python train.py --hidden_size=256 --experts_per_token=2 --hidden_act="geglu" --moe_layers=[0, 1, 2, 3, 4, 5, 6, 7, 8, 9] --router_score="softmax" --balance_loss=0.00447 --n_groups=4 --groups_per_token=3 --norm_eps=1e-06 --learning_rate=0.00273 --batch_tokens=32768 --max_seq_len=512 --train_tokens=289300000 --max_steps=8829 --dataset="wikipedia_en"
Below are experts of layer 5 (counted from 0) of a mixture-of-experts language model. Rows are named router (the router's row for the expert), gate (a neuron's input weights, with its number), up (a neuron's input weights, with its number), down (a neuron's output weights, with its number) and show model dimensions 0-255. Each number is 128 + 24 x the weight over its row's rms, rounded and kept within 0 to 255. Numbers have three digits each.
After each expert's rows: "comes before" lists some tokens at least twice as common just after its tokens as in all text. This comes from a sample of Wikipedia text that the model never trained on. Tokens count by the router's weight.

# expert 5
router:126093128155106176121160112132133099159149102119151168145166101107173109103150151156107152139103134154134094113125086139148170151128127103135103127142172127082120146126133138102141097124093094158141121154117113156103108149176107088104108111128078095153100138187129152150150080152125133101115099154127119143089132107134108145174063123142151115095123151161188129113122167143134134108112140097160100148144110122143144109189150069136117146133136147123123152124128107115103124097114107115121092083121101156128134098093121128120143085126153133133131111104121139100119103139121130103127132100146087150148142132136085139140103072123137199131125141152100162143119132147137151135080120113126135128154121084110129153134144121146150107112132143139146106136167087107106158106156141
gate8:107114153133165180139077091169103085177149105105131149170149147136165138107128115113108092123116152169127128104100164151156138129157109083137163128163103090151102154123107129174132126141135085111112109108127131130189140142127179144161118093110089103138123135132102094129093109146121100168111087141134104124130120120125132148127140139129156069121094127151133109120094106149144084120106111068117119148115150122185135146126143155138109153119124097146166144088118158152163149156078129152103091143118083105156136136115143112116159101111177135088134097170175117084117169149100118149094076115124138129117151135104123137113140142124134126146132089144104113128139124143138134095115100117142116155123137100128139155162115153115129117092118135149131094139115143136128130097132141
up8:101071127074142136173150148114124133112123070098136124119155099129115153122149126091144141149135132131108103106137104139159182141140102116109160113103093148102091138105130105152143130137102154128088103099203162109105109089096084115108134087174105098144111142129157112173118098147113108152103179129141123145093110118147130095179109116135117133152156119135164139117109120127158123114146133153136124147130128108145153103161109154162115151119190147104121119111130110168135149131120139115139111122111092121141121107112190125131110137125127081105154120144179135121103115156087152112118092116130138186093092142088146147136117152149142079091115146124154147124122102125115123158122139130121147072128152119107120109109127115127126091124133172152176112108103144145135131151145090
down8:135135172082163117123120199118125140113135159122142169112135121131082114120108114164169103136130112146124143100050111144145115162111141093144139130142102179096185122163121149176148125118152103138123148141134157120116113148098142114105153110134168156141140152088086111127135156092123123099106153086122142163095095112124128156141143123158098140095101115145170085128144104146141131118117096153135160140118132123118076137139124140137107075078146123109144118115160133150124156118124177138130120119136166150102145127150124109160124093110087129112087124109143092144167112137086129157159143143156120106075105133111103139113124142124107139125163145147154117114098105114089100123098109086109086134123115126129110118132193150101152135097111125174111125131119108143099117106147104
comes before: "0", "1", "20", "19", "2", "3"

# expert 12
router:054134131164164111160106143147115110168173176072114180129151079121132095112147144113101108136138168133144116129140124174111134147114181123112123147125129137121173103091145133143169094121109122137102113164153128141136107127139171146098144156096129128118098154141144119102132088150116119114104121145122104141117173089121128146150131107172142109096133157147141108190095139117112114136120148115143118169132110112161150082127141126125132123123123152157140130147156128100124125156157135163148122118132120133099110151116120154204125124132132147175126089162134141123138126140144127110077165122119124145132091044101107126145113086118105148118144133118118129133164138115108116124058135108147137127162099118110122151136111099153099138083113118178100145147124094135112148119135157
gate2:124127122151119138156069103120128138130161138121120103132157155117127141111117110099107112089149119126117111184120119099134112124121098123106145110121118140102111122119136151159189117122119144160144156150160129156126150103183153101142159134141150163120138125107127135083129121158105102151130110131134147130083048141144105125075147157152153158088118115141129123122095108136129145128073108126162104115132137123130091124156119091127121152148126143150110133178147121130161101181137121150099161135112090105112171166120128148137088107089172144172116124129103118151124146168134170114103143120111138129168102073147121159153116151154154147139129160126136126123123177147161153171127114110096130125099116127111156129136100164125091129086176093158121109159111110125158080083163135
up2:125115141111119138163137110161140138096145093105143107192124130106136147110115148147092129147144164117115130110101098098087119124130135176141127156143123122169129142174136078150128163129128110167179148094071121116173121110092110128166124107120099113157169172149130076142119107084134152119156092138130137147138134100139138085152152143099153111169133111187178155132150134162094161100138106144123154129130135151109107114079144130113103101153157128104166153121122141157137105129096123123097148104162137120111129169106099080132155105109127157087119126127137141131121105120195103131152164120161171146118118144137152113127094109135179109139114117112151154113172109159124122120130118156121099111112142127135137162143127135112139115133132136067139118162124116139075138142151125
down2:119133128113127116115125149097151112081134131151150108134167151161105124124161136157156148129074134109159152141124119076143122157131093091092129147134121137162158170145143092117121159160121116130119131133166108141115153138081125094098123114070140116169120106105076103105099122157145133107110117109095122187118148121130075109145126145157091100097101140134124169161163138146146143160107113136096148125141105126160139124176078093133142101133106098140143086157105077120090139131101147115122120160104142133163108119163138112131170106164100165146092100125143126095116158146150130137134081169154128124143108105124093147142124087142157098100142123107116135127106159152081093117119106099134094072149113122114107108122161133125135115139126117147108167120183140099130133130126124
comes before: ",", "\n", " (", " and", " in", " of"

# expert 4
router:111134155171155145129157113154109119159155127112176135148124099102150092108144137135131161139149141139143091118174092128154098131118126108125087163113127110112147111103125163117115119125124090173155104151174114133112144144160147081123112145103117085160122181166153134145157111128128153094141125156139106134113170104124106135166127087138127119159112146157150106152100139136104089164124115104160101167166118141148134108126139124166099138135087161142154140125151114127099118100162139130187095134135109138085168159140078149130142076097147133130138105119133148090084108161153148105131146106176107150090126121140107145142134137122117145156103133156114171136151144141119114142123115149147146167108100086124172150130102132160154116106129115117173101128152100139078161084153138
gate2:163147129148184120124113135108114152110146092155123119136129085144150131069157125175081124129150105157118107116110108084153116140123125129114147149137091141173113119130133150146125116157118154101160118103127161114138187160120081115159126131134142124154131126177153114133123161138139150127104108158109114106166130141103151133117128105086161126153148135128123156104088145128185154115130148127132096149126119153126094104120118157137101112133067104105171105135087168146106146099170080152183132113141112131125141111132115122088174150107111114116098143130122103140146111158161150146084155096094164135122131108138165152131125162104143140133100161144086127120092147138155148144139109108122167165130133092157145120133095145149146118107096144161133170104165103121117117084076110
up2:153124120173131126092121124153143130097109124157142146150129125109147150142133164170142136139144133149147109104157172129096086127122119119114119085141139122146072142119099120108115124085094130128063101118143134149126097112157087108146117097142109094100159192135134132088130101113102157152146127104136152163119134156126119127115130168155127120150126176077105110093178133128168114149146104104118131113162150160164151103141133103126149102126139132171149175117149112114129150148132141134109111132135175077123169137117100151143128094120105091154132094128104148134103159096099149131090148131118100155148166136098109094154154121127117097153120099126137148078087123118111170148157118066118102128148155157112119137110181103139126126091170111115094130151129108142106104129087137
down2:119124133104103117135118206179141114105134096149135109119187141115143178117135099153128143159137113193151095096140090173143093161105143155123148117121143116143176118091158159130103158145097156122129137143116148135170155134169143142125148137082167121126119138135156099154161141157135115120143099126157155147105119162131131105125158101099110154143082148105111134117132124107128082141101138114153130154111167140138114096103105121134156120148131127121108154137118137119104084089110129156091109098175150114142110125146118134129109173105100181137118116131158153126124133112110148116119124116154134152148159084176129145142095144096138141107132155127130112141102167101094079134155190162141119150170117128156148139123179167135096128157140114132139143085142104110128145146153136
comes before: " the", " a", " to", " his", " an", " by"

# expert 0
router:113101169176150134145132101145143086139138124099153134141145088093169122117143183119106098120122165122129109123129097142163088125110126119121093163122130125109178111121155147112121093123100134148137093130147117154095120158173144131125102129118096113143129158167124135121146103136111119131101112147139102139089123113100093163124120104135148092150111138134131100160086146163113108149112157106158095153128094114157124129139127109155101130142112145155130146145174075126104126107142149147164093114107089134103146157112098161119124069109134151129146116128125131094105121133158164113106147101144112151121123099093118166144124128096096152141100154172110151164123164160124085143120090094155128110120126071122182167147079116160157122116152100110143086160156106112094144097140164
gate2:135115141099111110052129098142125209091124122130169122092150115116141143135112133107145160108147118159136106156149067156142096105133105126106129134107120134118099108120159142094112138140141142125157114119117132149085127168150164100122129145163099113125138110140111162148112120128117124112117155147069169117122121136143161168143115148144127118115125158135103086111131113165107120109139063148132106115107121097134119081085109145114100131109132102116086176148118117153114130129120092124132156111109143142086152093146098125166142176109131128121110150127158113183135112151131123137115179114142134116157137133109099150161136121089084127138088132127095117126115118147050146134124144119070137133128133111130187097175101114110116111122182110121157154128137106144130103118148134
up2:136139104170129128097133174110144108164130133142109134106126126142137158091123121153107133132097141178103157115091154092142143097138129109124109106109154141118087172110164139100117139154178133119135096111093140119122104146122119143158139107132160152114138131165117113146109108152114124142094107148169067100103128158133127122141113082126128104151086139137126109160143153164173146131172171097152142150136083119148089130174138170154132166138121106110155089138142100172161192148086128122127146048118130154124155076142110154134128133161143088113145135143149128128148126095141149133146103120138168139079164127124156124134101144159134134136147130137137126180130147167147137117145116127106140115110120127116121156064109106121114154142099168138145089149088121132122102111133145
down2:158096130136126146143111139181129093116101161131110116089136176129144134133171144111155110113122078155153125165094134163095155158113120127176137103129070083113104143142105148122102143134156167154065160121141085145110115153095128091124130136121120096109080069137103149071106110113130168106159162088113128092101096069159132091113114127098113105133147114149126149159108157102098124145119110158137115153129105114116158118174128144151115148148124146138151151124145102136134148129109155111150133129112109121106124157124139095088159105089102148143131102103126166127122138118155153116113104138166132120117130122084147128127101169111126129153128086137113175152179149154165132114099086133110127129136129114119087115108125109124122089149112120104128119136158109128128182152126139
comes before: "-", "|", " ", " |\n", " The", " \""

# expert 11
router:090133136130092120172121117108124078116113099102116143119125096119167137160138129152170155140152134171163100108094105136138114162129138115128085165140167139080137110078142133143131087127073108155157115121163075128121172141123122118117174098100119120128114124147152138155134109131107140111136124146148106161102142142110083133159101121136147111165126148160147114158119190156110105137107151126143118173117120112124161118144137118162101114159101165151147136105144076129119148105128139161142100108139108126080155171099078133133137114110128174129160127120134151116108097138138147108097152093183091136103126095109105180144108102094116151153116149138085139144168137138118092135133112103128140158157104083079167139151111093129148109130125117119134109133151124135098149124137152
gate3:105124139152097131145119100151098090181131106113137125109151122151109128158131117121119136119133131107173147087131143122099086085105136091098152116084101131127125098130136128122161075107148161140133160138124160193134126141065093140126149146140158069145134126115152119105126127102156123153118160138117110152116116126104107091130156169153121088137133149098178087161106105137155095104084157096123158158134140117126128118135138152124132099110100126151115144119148121158131133138137144120139155181137113168114162102087129118104133130147089123103161121115095147135151103098147138102107119144158088143131184126152148087094136128155110118108122132132115142148157139139127131129135082120150129135132140136165152141205110130092174142124091108083172124093113103081129123145152159
up3:161166155141175147119137135125089137129089099129130084125074129127133157098122120149105087136106144133118128159162087160147156160137112142142133105164145106180117149177176103122140122124117152148108105135099118124152148118154166146130120103136129098145169167158123115135111155134150095147113130101128143156122149104148129118085083107141126124106130154175097119137139101145159132128132108168077154112102152133080139199096145084142112159083119108117146140156146120112096115159156126133143167096136147125106146089132100104154129125132123140148139135104119103116101101171107116127138079122116117145114123055156128097112110094128094109135108114104154101125173131139107118134091176145132102107103121147152095142154141147151110133113092159096098148129167128128147110115154133
down3:119106134120132173091136116137129143090142091155118176067085120115195179129139162122114156131149106130129116099140173109090164122122136132143126141125134150161089104129134140089103135138126124128152125118100094129112149126132118105157131120112149109102096068127106135177144126131130162133129142093129137131098167120138149157141133083123135147169134125133088150120123118116084107117116128121117124130087116122208151089101131121081177141140135120086131126116140123120129110119122107113124129152159128120102125100151137131153144181119121131097130125116137158154105161095141119129168146120133145087144131126105129126104065138143121110105181119166136132120121109107107058133093127124176123137122135189104117131106085104125139121105133092159134146199122146118120136086144155
comes before: "20", "19", " the", "18", "17", "10"

# expert 13
router:100140193184168122097188138121114101212144171101162160170189110024144151127154172097091149099143123147159146103142103127140103151123129130150123119109153106137146120106144128101146122152116092136133104150138118135081129148129159108127136112122101111148112142149146155144168115158131170112135124140124096142097151102121103155145106118141150118172131147155112143136112116151134133150121149119141101134114123116138153132133123120139078100119088138136128131156179110098098164076124133137172120091144122160113155165105118139127136111086132135134142120119155159072106131143163118112141165138134112137139128117116143130126121100105130121148116158153101131152155113143110110137098103127162145135107125118092147117145122112151154123137139123118147123114156114112145132084186135
gate3:168148111117146127119120139131175133120141129069118154118130139129117126111117097140157107147167169133126121156130147155133137127086143118121103123149149133139120129139118069177119109158153125135144115117152135176154130143123136150105123114143134167144079127140144122098153150138133096131128119162140127149116175078144096148130156148167113168094125144122118120079114096101127085148149102127134156147125135139144167130155151162139090120150111137148131118132101135134116123130108124124147181118162104149147150160137147127145088110130146160130162160124115079153118112094198107145091140169145121115153098108161099118150126106113074116067117165126126179176133109110119077138152146139138157094097076165109115152103128141155131128107113129106143159126085102107117101162187113
up3:104141130110111096162101149194127114136103148172118087127077148120110085116137156107107143123117119136145145122164072127125100145104130149150160121130104108143095130120076124127130136078133107118134165117150143111156102106146119130173132104097082083067135111145109104139140138133112156109125104111109100044114126159102130145115117139118089133143129157133138115130156159168172125149139116143143133136053135095104113097135112138097143152174146122115132141129128127161118151104125151151139134179086149134135112155087109132147140152086126137132112108135131157112140128176110150115119087104100131137153129123098107072129104160118143135130144087127139145101137157154076152135095106140150120130173133134143140130126158098100150142094126128152093130098132171129140168118102134
down3:121150131150124156109109165117132171106111159129145117119116089151120128138149148157154131168103077119144144070134100132151127159139122103121097137096130138099131175125105124180132116121103094117112089184119121054155125147096129145142111139145138137141108109097104155154153129117154153131134082109138153151112124115133101122091160124152133076105145112133172125159169120139171137119126158103102085102128119124117129087165132152152146106119132131138105169093132109095128145104111131132080115114122097109155132205136120122137180108087134130069128122138157108091140156124095162093083136159136092164145131140116156144117174119124130133136150117124120143127111130132137169149139128152150109102137139153105142105204132105096151104140165139147103131150156101118138142133129130
comes before: " ", " |", "–", ".", "0", " |\n"